{"init_std_router": 0.0178, "norm_eps": 1e-06, "optimizer": "muon_variant", "dataset": "wikipedia_en"}
Below are experts of layer 5 (counted from 0) of a mixture-of-experts language model. Rows are named router (the router's row for the expert) and show model dimensions 160-319. Each number is 128 + 24 x the weight over its row's rms, rounded and kept within 0 to 255.
After each expert's rows: "mostly gets" lists some tokens that are sent to it at least half of the time. This comes from a sample of Wikipedia text that the model never trained on.

# expert 8
router [119 144 127 128 124 147 142 156 102 147 150 110 133 104  71 145 157 117 154 136 134 137 148 165 123 116 141 127 168  87 145 147 120  76 143 127 166 171 122 132 188 148 175  84 149 128  93 151 139 153 138 112 147 107 127 138 140 163 138 135 109 109  67 133 134 126 131 168 140 113 133  62 103 135 157  98 122 124 129 124 145  91 120 145 129 168 112 143 126 108 165 118 136 122 116 126 124 167 168 123 134 130 173 134 136 138  95 122 133 132 133 133 167 154 130  86 123 160 138 114 152 154  84 123  87  88 136 174 111 121 127 164 127  94 116 141 177 108 116 128 134 107 154 151 171 101 120 172 112 114 101 143 165 122 135 147  92 128 113 116]
mostly gets: " p", " both", " Sp", " res", " Po", " Jul"

# expert 17
router [137 134 126 125 149  77 117 133  84 106 143 156 150 134 173 172 138 102 109 147 104 124 107 106 142 106 145 115 104 118 135  90  95 137 126 133 140 149 143  81 148 105 138 123 129 115 115 131 155 140 156 118 110 102 105 138 136 130  80 163  98 106 149  96 139 135 137 138 186 115 100 157  68 152 125 106 147 116 116 134 140 119 131  93 140 148 156  96 162 136 166 110 145 177  80  96 110 146 120 153 117 165 123 111 158 145 126 142 120 148 168 127 156 100 133 107  98 126 144 119 152 111 126 159 149  81 106 138  99  80 126 150 155 132 112 123 126 179 141 114 106 138 121 143 101 148  91  94 111 119 132 124 112 168 142  81 123 100 134  77]
mostly gets: " August", " December", " September", " January", " when", " April"

# expert 9
router [ 92 148 155 108 126  93 132 162 165 100 101 118 121 141 110 109 141 166  96 141 145 126  99 138 146 141 127 124 111  83 152 145 118 129 130 139  96 130 129 100 142 132 120 105 138 185  90 136 134  93 148 114 120  82 105  73 187  93 147 114 131 117 142 123 122 167 110 142 118  94 120 104 144 186 122 128 125 105 137 137 129  56  89 153 104 144 127  99 100 128 127 158 119 183 142 113 133 101 127 165 128 130  93 153 173 178 127 133 130 131 135 154 170 144 181 141 125 166 153 129 131 163 123 142 156 116 141  87 139 112 162 111  97 151  98 145  91 143 111 105  90 146 121 143 168 124 161 146 147 114 116 147 117 125 146  99 166 136 173 123]
mostly gets: " He", " It", " She", ".", " this", " This"

# expert 27
router [131 108 129 121 105 138 130 151 119 130 109 142 116 125 125 132 123 122 140 102 129 124 161 168 153 110 132 154 114 153 129 140 154 168 141 117 120 147 140  99  92 132 154  94 124 115 108 145 119  85 121 137 170 112 165 174 142 138 125 121 126 144 129 105 136 154 131 139 139 114 117 125 126 138 140 116 132 181 161 102 124 179 113 111 135 157 149  91 117 137 182 126  90 108 134 170 155 140 128 164 136 122 190 105 119 108 128 107 120 138 115  90 149 128 142 148 131 105 119 159 162 111 121 146  82 114 150 112 131 115 111 131 126 105 165 162 164  93 112 157 155 118 155 146 124 119 133 109 140  96 160 105  89 173 103 135 139 129 126 150]
mostly gets: " through", " into", " to", " tax", " against", " entered"

# expert 10
router [132 120 121 140 160 137 134 141 132 140 149  90  99 155 114 128 128 111 152 102 147 184 154 105 132 169 106  95 141 190 130 109 119 118 175 127 162 147 123 159 152  98 120 138 129 123 117 150 105 173 128 151 104 126 122 153 112 140 146 109 148 137  91 126 136 121 108 136 115 123 143 147 116 120 113  86  93 122 115 162 155 135 138 129 155 130 158 116 123 146 124 124 152 199 134  87  85 141 102 114 165 132 150 123  93 146 176 132 145  93 104  82 135 138 130 132 130 134 133 123 130 111 120 160 124 122 144 149 113 115 165 101 149 185 110 169  95 111 163 129 157  92  80 137 151 115 101 108 145 109 168 128 122 113 181 116 138 122  74 129]
mostly gets: " part", " development", " v", "ction", " production", " conf"

# expert 23
router [142 142  94  97  91 102 153 168 131 172 115 122 127 130 147 139 110 130 123 108 137 135 103 147 130 156 126 139 126 131 136 124 146  97 110 132 138 142 118 104 122 130 102 164  97 117 183 106 114 149 137 154 134 118 119 123 134 158 143 115 111 129  84 125 135 150 101 136 104 157 157 131 119  86 129 106 138 148 148 122 116 164 111  78 167 155 145  96 147 150 133  78 146  87 145 151 132  86 166 125  97  89 126 137 123 159  99 113 142  75 157 125 126 111 120 145 114 125 113 138 109  83 111 154  75 132 107 114 127 111 171 116 156  89 121  79 120 100  98 112 150 132 125 163 148 137 126  83 125 104 127 100 112 126 149 122 101 124 127  76]
mostly gets: " f", " l", " s", " mar", " acc", " x"

# expert 24
router [ 92 127 108 165 137 132 135 133 112  70 136 154 108 122 157 167 146 108 118 131 123 131 171 107  89  65 122 161 104 116 129  90 148 158  86 125 130 146 100 135 176 112 126 139  97 129 130 163 136 154 156 131 113 116 101 101 132 116 128 136 110 141  93  73 153 121 151 123 175  99 148 107 138 142 119 149 155 145 105 100 107 138 148 137 119 163 107 169 145 112 162 175 114 145 156 123 116  82 139 135 137 159 134 151  78  74 133 158 145 126 141 142 134 169 113 102 140 117 187 104 113 119 153 124 153 121 109  86 126 154  90 158 133 113  83  94 160 134  92 125 129 132 130 127 145  90 143 116 132 134 123 128  92 126 139 116 106 141 140 149]
mostly gets: " 0", " 1", " 6", " 8", " 11", " 7"

# expert 11
router [104 117 162 122 157 132 113 124 132 137  96 129 128  98 131 131 144 124 126 124 145 100 112 167  94 158 124 101 127 152 149 114 135 100 131 143 156  89  89 120 139  97 190 136  76 101 141 105 136  90 142 112 139 118 136  98  92 104 139 114 159 112 144 123 103 128 150 101 141 146 109 111 123 161 124 191  92 116 105 137  98 122 114 150 108 188 131 114  80 147 159 138 142 104  79 104 102 128 135 152 104  91  97 154 123 130 136 117 149 121 115 147 164 172 149 150 138 100 128 123 158 123 140 161 132 116 116 150  85 124  98 158 108 169 101 124 183 137 160 111 135 103 184 180 135 106 165 143 100 126 140  94 161 185 124 121 117 101 151 119]
mostly gets: " was", " been", ",", " were", " that", " ,"

# expert 2
router [151 135 130 128 107 141 144 105 138 148 112 123 145 113  92 104  91 143 147 145 149 166 132 135 123 133 122  84 137 118 121 118 114 125 146 109 111 105 125 107 130 143 125 101 181 141 139 103 134 148 109 135 102 117 152 133 158 135  85 127 156 140 119 141 128 101 164 120  94 138 133  98 108 168 116 139 114 171 137 123 161 103 112 134 131 133 149 131 115 172 108 137 158 146 161 152 117 165 134 139 167  88 132  80 144 110 112  72 143 143 141  94 144 138 135  98  98 159 124 125 122 116 160  92 112 120 109 114 120 117 122  77 125 140 132 164 101  78 119 139 104  84  99 109 102 102 121 133 148 144 158 129 129 139 168 144 154 128 121 152]
mostly gets: " University", " School", " World", " Cup", " family", " County"

# expert 3
router [134 136 184 120  79 137 163 111 151 128 163  90 155 114 142 117  96 159 141 117 155  97 126 127 143  85 176 112 138 133 153 119  89 132 115 137 126 144 141 146 146 124  86 105 168 126 128 121 149 141  93 115 116 117 144 149 128 146 122 116 126  79 105 133 157 116 137 154 141 130 178 121 148  82  95 100 114 124 100 121 159 188 114 130 103 110 138 116 176 125 120 169 138 167 127 137 153 113 126 131 165 101 157 131 149 103  95 122 160 132 129 114 144  87 122  94 137  98 145 147 118 111  98 123 158 156 127 129 128  95 114 103  90 152 117 124 107 123 124 135 119 130 147  77 119 128 190  93 106 133 169  87 151 161 146 112 113 138 134 113]
mostly gets: " Great", " head", " Day", " design", " Summer", " field"

# expert 22
router [134 138  99 164 169 116 136 174 156 133 158 113 146 139 108 143  91 141 100 144 112 138 108 117  98  87 119 123 163 125  99 108 138 114 139 150 131 123 153 142 132 156 150 172 146 118 102  97 126 136 142 116 126 158 126 105 130 130 136 107 142 149 145 121 108  89 153 140  69 145 121  70 162 165 148 156 107 118 106 113 137 111 144 124  99 164 120 129 160 127 155 163  94 155 109 117 128 106 160 151 122 100  75 165 132 141 127 153 112 127 135 158  76 111 127 143 107 184 145 122 113 130 155  96 152 161 161 100 133 142 179 110 136 146 147  99  79 117 138 152 113 134 120 137 145 112  63 114 125 155 154 149 120 125 148 153 127 154  98 150]
mostly gets: " U", " W", " R", " N", " S", " H"

# expert 12
router [123  95 139 115 181 131  86 123 134  70 135 116 130 113 169 106 134 128 137 109 156 115  98 107 143 157  93 158 117 109 125  80 146  78 108 163 130 116 130 151 106 123 114 172  99 124 135 120 117 135 115 127 149 114 154 135  93 106 113 121 124  84 152 128 132 115 124 136 148  90  99 179 119 122 159 124 170  70 114 121 113 157 126 121 112  63  87 106 122 145  90 179  90  92 113 120  95 128 127 162 120 136 122 134  89 134 133 104 135 135 149 105 138 130 102 144 148  91 105 161 115 107 158 121 169 155 156 146 128 109 167 118 143 153 142 135 129 152 147  91 128  79 112 136 133 106 145 125 125 136 112  89 149 129 166 148 133 130 116 143]
mostly gets: " (", "(", " [", "ā", " conce"

# expert 20
router [ 84 155 140 163  78 141  91 121 148 135 134 125 166 165  96 107 125 125 154 133 105 124 163 127  88  93  99 121 115 133 150 168 135 142 121  67 143  88 123 155 114 173 131  89 123 154 139 131 115 114 110 125 151 162 106 173 117 107 158 133 154 135 158 130 137 134  95 102 115 148 104 168 130 140 122 133  79 110 127 136 145 141 128 171 117 113 166 138 126 144  93 108 129 129 152 130 138 121 153 101 122 123 128 138  94 118 135 106 101 125 167 136 130  98  87 108 179 167 186 146 164 148 150  79 128 101 139 164 120 136 148 149  95 131 137 106 138 107 173 139 113 164 137 113 120 126 153 146 115 169 112 127 126 132 115 109 139 149  54 123]
mostly gets: "{", "_", " cl", "^", " Di", " dis"

# expert 21
router [127 115 102 117 166 116 132 129 110 192 110 119  98 135 106 152 154 123 129 131 107 126 126 131 110 112  90 130 140 159 119  88 138 113 153 149 149  75 131 143  93 105 113 154 141 105 128 118 124 169 142 104  83 152  94 122 114 117 145 124 159 145 150 137 130 108 151 121 131 121 117  95 136 182 131 129 166 134 124 131 137 130 134 146 123 136 122 115 110 138 147 131 113 131 143 116 128 127 133 132 156 107  96 153 156 109 133 137 114  88 145 158  57 118 108 128 132 109 134 129 143  69 151 152 169 134  98 102 147 141 110 113 130 140 141 137 125 131 172 135 113 109 164 130 123 122  65 118 130 105 105 123 119 118 135 146  92 147  98 120]
mostly gets: "\n", "H", " •", "S", "R", "J"

# expert 0
router [128 162 140 131 167 136 139 112  96 175 159 107 123 153 104 100 161 110 126 136 105 107 149 116 137  89 137 114  97 144 115 117 151 135 126 106 106 116 113 121 153 180 131 150 153 119 110 158 144 148 128 122 122 114 101  62 157 113 112 127  80 115 129 125 106 156 134 109 112 136 116 135 167 102 167 170 115 115 135 158 144  88 139 113 129  88 117 146 144 131 155 137 127 153 113 124 120 158 122 120 152 132 106  85 156 137 131 183  87 160 129 107 105  83  89 101 104 101  77 107 104 112 115 117 134  97 122  98 115  89 111 114 150 130 106 102  94 128 117 153 157 128 118  62 127 132  92 139 122 137 133 153 149 103 151 118 145 107 145  99]
mostly gets: " York", " British", " American", " Canada", " London", " Republican"

# expert 5
router [133 134 126 128 168 142 117 177 126  93 134 186 139 134 103 142 114 119 142  99  91 146 142 109 171 107 124 134 129 145 101 134 154 123 158 157 121 156 129 150 171 106 136 146 146 147 107  96 117 128 114 114 133 159 148 147 146 101  91 169 119 158 133 140 108 133 116 117 157 153 120 122 103 121 121 148  91 116  95 106 116  92 150 116 105 192 151 129 102 123 145 126 121  90 101 172  97 114 151 105 124  73 135 143 138 130 170  97 173 124 152 136 148 142  61 105 144 114 122 132 137 148 106 128 147 173 141 163 144 124 137 133 138 127 105 159  80 136 147 128 104 152 126 166 125 124 126  81 131 144 109  92  91 141  65 157 146 139 146 162]
mostly gets: " Ti", " Har", " Ja", " Ka", " ne", " Na"

# expert 25
router [106 132 119 109 105 136 113 107 132 109 121 132 134 114  97 197 109  96  97 155 142  97 109 142 141 128 146 108 138 118 177 155 126 155 146 131 146  92 113 117 162  91 150 129 120 113 136 164 119  79 121 147 132 109 120  93 126 111 162 120 162 161 128  88 160 134 128  92 155 142 144 164 160 162 136 170 110 144 105 117 130  97 113 119 146 114 127 168 135  83 107 109 118 114 108  75 138  88 115 117 129 113 104 127 160 138 132 156 140 104 132 150 106 170 143 159 109  99 125 108 135 138 122 121 142 128 115 118 156 122 100 130 151 123 132 132 137 134 125 133 139 128 132 174 111 137 152 131 122  97 131  96 141 157  93  94 120 148 111 152]
mostly gets: " became", " well", " Best", " including", " su", "\n   "

# expert 6
router [147 131 133  94 124 126 139 124 110 125 141 125 118 129 178 186 137 130 149 138 129 136 117  93  67 131 131 158 126 131 114 102 171 134 108 138 120 157 110 202 145 151 118 121 108 131 123 142 138 127 147 147 132 123 102  82 116 135  88 161 113 110 154 115 158 112 152 117 147 121 130  80 131 128  82 188 184 143 141 132  70 133 154 120 122  90  89 148 140 134 164 167 129 133 144 107  87 102 102 143 120 172 177 129  86  76 113 148 125 136 139 124 131 119 127 109 152 122 147 130 153 107 145 153 164 135 125 136 146 152 119 125 155 139 129 135 123 116  89 121 134 161 129 135 127 130 136 155 134 131 103 137 135 122  90 104  74 104 161  94]
mostly gets: "%", "000", "1", "00", "0", "500"

# expert 28
router [156 136 122 100  83 144  84 133 162 124 110 133 148 114 126 127 115 126 126 123 139 119 127 140 159 115 163 176  95 144 126 123 132 148 115 157 118 103 132  69 127 138 116 147 114 128 138 111 156 115 137 118 112  80 145 153 171 126 130 122  66 112 117 115 111 184 169 178 139 105 120 112 103 155 148 120 184 125 126  99 148 159  85 113 116 134 163  92 148 126 119 111  88 112 132 144 134 132 150 148 164 137 124 111 134 100 134 110 127 160 124 111 142 150 115 111  97 157 117 122 136 115 158 158 125 111 140  85 131 116 114 126 117 140 129 121  98 150  83 153 116 117 149 137 118 150 135 156 118 130 145 136 144 101 106 112 128 116 159 157]
mostly gets: " first", " during", " second", " early", " in", " until"

# expert 15
router [166 128 144 123 117 166 171  95 114 143 136 115  99 137 120  89 121 126 153 107 134 186 122 167 144 170 134 130 144 100  97 154 122 133 141 115 142 166 125 127 111 152 125 146 129 141 123  77 145 165 111 132 135 128 128 130 120 128 129 129 139 152 114 176 133  99  85  85 111 150 128 124 141 117 112 131 120 149 168 143 161 106 153 148 111 138 158 134 112 153 109 125 147 153 156 143 135 116 116 179 106 142 166 131 100 150 126 106 134 136  83 142 151 142 178 123 162 162 149 124 123 158 135 125 105 150 116 142 131 190 106 150 100 101 119 129 130 104 142 108 101 112 115 152 148 176  80 141 120 101 160 145 121 107 169 127  75  98 166 176]
mostly gets: " state", " government", " player", " music", " song", " country"

# expert 7
router [127 113 122 105 111 122 155  94 108 132 158 144 133 122 105  86 198 150 120 178 115 113 103 129  89 123 106 163 107 115 142 125 152 116 132 152 130 155 150 101  88  80 114 171 117 104 128 150 125 119 121 151 120 151 105 136 105 122 124 146 169 134  76 100 133 121 143 142  93 135  94 125 113 131  87 161 183  97 108  88 102 136 149 135 126  97 131 146 124 126 104 148 134 108 160 120 117 129 110 106 125 173 123 115  74 120 119  86 131 108  69 135 165  99 111 137  96 113 136 148 138 114 131 106 134 125 109 115 124 155 121 153 169 121 121 155 112 147 150 126  90 191 105 107  77 174 128  86 135 151 127 106 139 129 116 103 116 112 151 147]
mostly gets: " season", " 2007", " 2016", " 2015", " 2013", " 2006"

# expert 26
router [ 85 107 145 128  93 128 125 125 148 100 116 169 140 139 113 114 147 119 143 134 132 109 175 123 120 124 127 117 121 165 140 123 145 114 128 120 111 101 127 149 105 117 175 123 104  97 188 168 130 102 111 127 131 110 107 164 105 119 141  89 107 134 173 114 154 148 136 118 131 108 136 115 204  84 106 139 129 148 124 118 139 190  77 112 125 126 121 115 114 103 137 138 132 100  76 128 180 128 122  97 132 131 157 114 113 148 124 128 146 131 106 111 119  95 146 173  93  98 106 114 132 171  83 163  87 124 105 138 144 146  94 134 130 114  86 162 148  96 118 117 135 112 122 128 166 126 155 143 150 124 147 101 120 137 119 126 148 118 152 111]
mostly gets: " became", " is", " made", " used", " located", " took"

# expert 13
router [123 133  87 114  91 149 131 118 138 141 122 153 136 118 141 112 134 173 139 114  92 108 150  93  75 127 136  86 139 112 155 149 160 116 140 104 149 160 129 139 108 130 168  95 123 153 144 154 109 121 100 118 143 126 111 145  89  99 123 115 147 109 129 110 142 144 140 135 122 121 136  82 103 108 111  68 116 173 122 132 109 124 111 140 179 119  90 128 121  89 139 104 121 130 112 107 122 169 105 106  99 159 141 106 116 138  95 128 152  98 109  90 161 152 143 156 131 144  81 151 173 156 110 128 128 128 132 143 146 142 123 139 150  80 141 169 132 116 145 134 157 119 130 120 175 146 156 128 156 106 138 145 122 133 111  94 122 121 107  92]
mostly gets: " They", "ations", " they", " them", " members", " works"

# expert 19
router [111 141  88 106 123 136 156  92 117 124 160 110 104 126 135 102 144 158  95 129 133 111 114 108 113 156 111 108 150 117  98 143 139 151 128  96 119 138 140 122 119 122 110 144 136 102 122 126 119 117 160 169 110 178 108 143 117 115 169 128 111 143 129 113 139 106 129 120 106 112 122 132 134  99 130 101  71 152 159 151 111 161 165 119 139 102 137 129 138 154 141 137 101  99 163 124  94 168 109 125 134 158 115  99 132  95 113 110 111 116 104 124 110 100 117 100 134 163 147 130 144 125 104 104 128 122 171  72  97 161 123 184 135 152 125 119 141 153 105 165 108 170  88  99 126 132  86 112 153 114 111 188 105  99 170  94 144 103 113  93]
mostly gets: " ", " int", " due", " c", " information", " n"

# expert 1
router [103  96 117 124 146 140 158 146 143 124 122 134 174 124 168  99 129  92 125 151 140 101 107 111  96  99 123 140 105 142 140  96 133 133 135 166 156 134 154  87 138 145 159 178 127 125 124 156 144 124 132 103 130  63 124 103 123 103 112 121 125 133 134 109 134 171 148 130 119  99 127 135 143 125 196 168 124 141 130 119 147 148 112 154 104 165 163 128 123 129 144 121 112 136 115 133 125 100 135 173 132  99  95 104 103 112 124 146 114 177 136 119 153 117 161 135 176 136 126 118 110 143 133 144 129 101 135 119 113 156  79 128 116  88 141 138 107 169 104 126 156 136 156 152 161 157 136  97  89 138 133 141 108 159  92 122 156 153 165 184]
mostly gets: " at", " under", " the", " along", " won", " its"

# expert 4
router [112 135 115 108 120 160 151  95 126 128 138 122 126 144 125 157 142 131 105 115 155  99  95 122 114  66 136 149 109 122 161 172 132 148 110 111 131  97 134  80 137 111  91 138  72 118 116 145 119  86 125 145 150 127 148 110 105 106 117 155 180 100 115 112 149 148 146 108 116 138 129 175 173 115 126  90 102 130 148 121 114 135  93 137 150  98 109 136  82 129  90  86 113 123 125 112 156 132 102 140 129 118 142 146 129 112 138 113  81 100 128 148 133 131 107 129 116 139 113 104 148 143 143 129 113 144 124 118 155 160 168 164 141 136 152 129 198 154 122 159  94 144 145 117 113 116 168 117 174  95 126 111 150 103 154 107 154 130 113 154]
mostly gets: " –", " —", " +", " −", " FW", "—"

# expert 31
router [131 154 155 143 110 103 150 111 199 134 108  83 105 133 156 112 152 179 105 113 163 111 141 112 126 135 127 155 128 142 121 128 126  99 144 152  89 120 112 164 110 115 112 109 118 130 150 123  93 105 122 111 154 180 144 158 119 113 133 144  54 120 152 142  76 101  83 130  96 170 132 122 161  81 142 120 104 139 151 120 104 148 117 165 103  93 107 137 125 130 101 154 119 135 130 136 146 176 127  96 158 147  98 142 104  94 167  93 110 102 116 121 109 133 150 162  80 142 148  96 128 146 112 116 101 102 140 141  96 131 165 135 151 126 146 120 130 119 133 122  98 113 106 103  87 101 127 161 118 110 117 120 155 113 134 154 106 148 119 168]
mostly gets: " not", " have", " has", " e", " or", " film"

# expert 16
router [ 92 118 108 159 135 106 120 120 120 139 152 111 123 150 112 153 109 149 132 127 132 100 138 142 143 125  94 114 137 109 167 161 126 104 147 168  97  94 133 126 127  95 180  91 137 116  96 125 136 168 136 126 148 124  97 115 129 107 138 163 126 155 179 137 159 103 122 114  89 164 128 159 114 149 109 113 133  89 105 122 159 140 119 178 129 137 131 130 147 136 113  94 124 121 123 129 123  79 104 114 131 150 118 138 176 154 127 155 123 151 184 132 165 105 115 162 122  80 106 126 152 158 110 135 142 103 134 107 127  99 136 116 104 140 154  59 108 114 159 172 119 112 125 122 120 125 105 146 118 141 146 183 139 145  83 143 140 115 142 147]
mostly gets: " and", " John", " but", " Robert", " Sam", " George"

# expert 14
router [145 142 148 142  94 137 126  82 125 163 154 105  93 113 157 134 101 123 134  93 138 100 145 155 123 169 153 125 111 157 135 223 141 123  97 112 120 130 117 166 157 113 114 137 118 126 161 147 140 113 141 118 144 152 132 143 164 147 133 118  92 105 156 102 138 153 126  79 143 174 129 155 137 110  87 131 103 124 130 118 136 137 129 133 156 123 112 145  98 130 130 103 139 120  86 166 125 128 131 139 120 164 120 114  92 110 151 155  91 113 126 147  81 143 136 148 149 125 172 130 116 128 135  98 115 130 164 134 106 111 128  83 152 128 115 145 130 160 119 117 163 126 147 129 151 160 159 145 146 134 127 129 128  91 153 135  82 117 138  81]
mostly gets: " Art", " art", "u", "ung", "i", "a"

# expert 29
router [170 114 102 109 181  67  94 112 142 109 127 114 126 114 104 154 112  91 121 140 130 137 112  97 163 131 117  97 129 124 137 145 141  97 110 110  98 166  91 175 119 136 142 116 125 132 116 115  91 144 137 125 130 165 100 105 145 162 141 128 164 137 118 121 153 125 136 169  99  92  89 128 133 142 114 133 176 114 120 113 125 118 105 102  82 105 139 130 152 157 133 147 119 152 119 144 154 166 149 118 120  98 155 115 201 159 117 116 146 143 119 156 102 148 149 135 104 136  78 142  87 133 132 121 129 152 147  99 131  93 175 157 103 125 162 127 147 177 116  95 120 151 150 137 151 147 130 117 100 153  82 106 125 120 123 155 116 135 134 147]
mostly gets: " \"", "\n\n", " '", "In", " “", "Un"

# expert 18
router [131 110 160 130 163 135 111 120  94 111  92 166 102 105 148 138  99 141 145 119 116 124 116 144 175 115  88 150 133 142  91 153 124 154 121 147 112 182 136 132 100 159  82 119 167 124 159  77 164 135 143 125 140 139 139 114 159 142 130 110 115 116 174 120 101 142  93 149 165 130 181 124 142 103 119 140 133 142 106 135 104 112 152 111 150 137 112 122 136 109 147 153 119 152 133 132 113 183 109 110 144 169 129 123 119 144 123 129 156 170 110 110 139 106  90 138  83  91 169  79 116 127 123 137 104 138 131 139 179 148 142 104 140 148 154 117  89 105 105 147 144  85 124 124 115  64 133 182 119 140 141 176 162 104 150 167 120 105 136 102]
mostly gets: " Am", " MPC", " anti", " am", " engine", " house"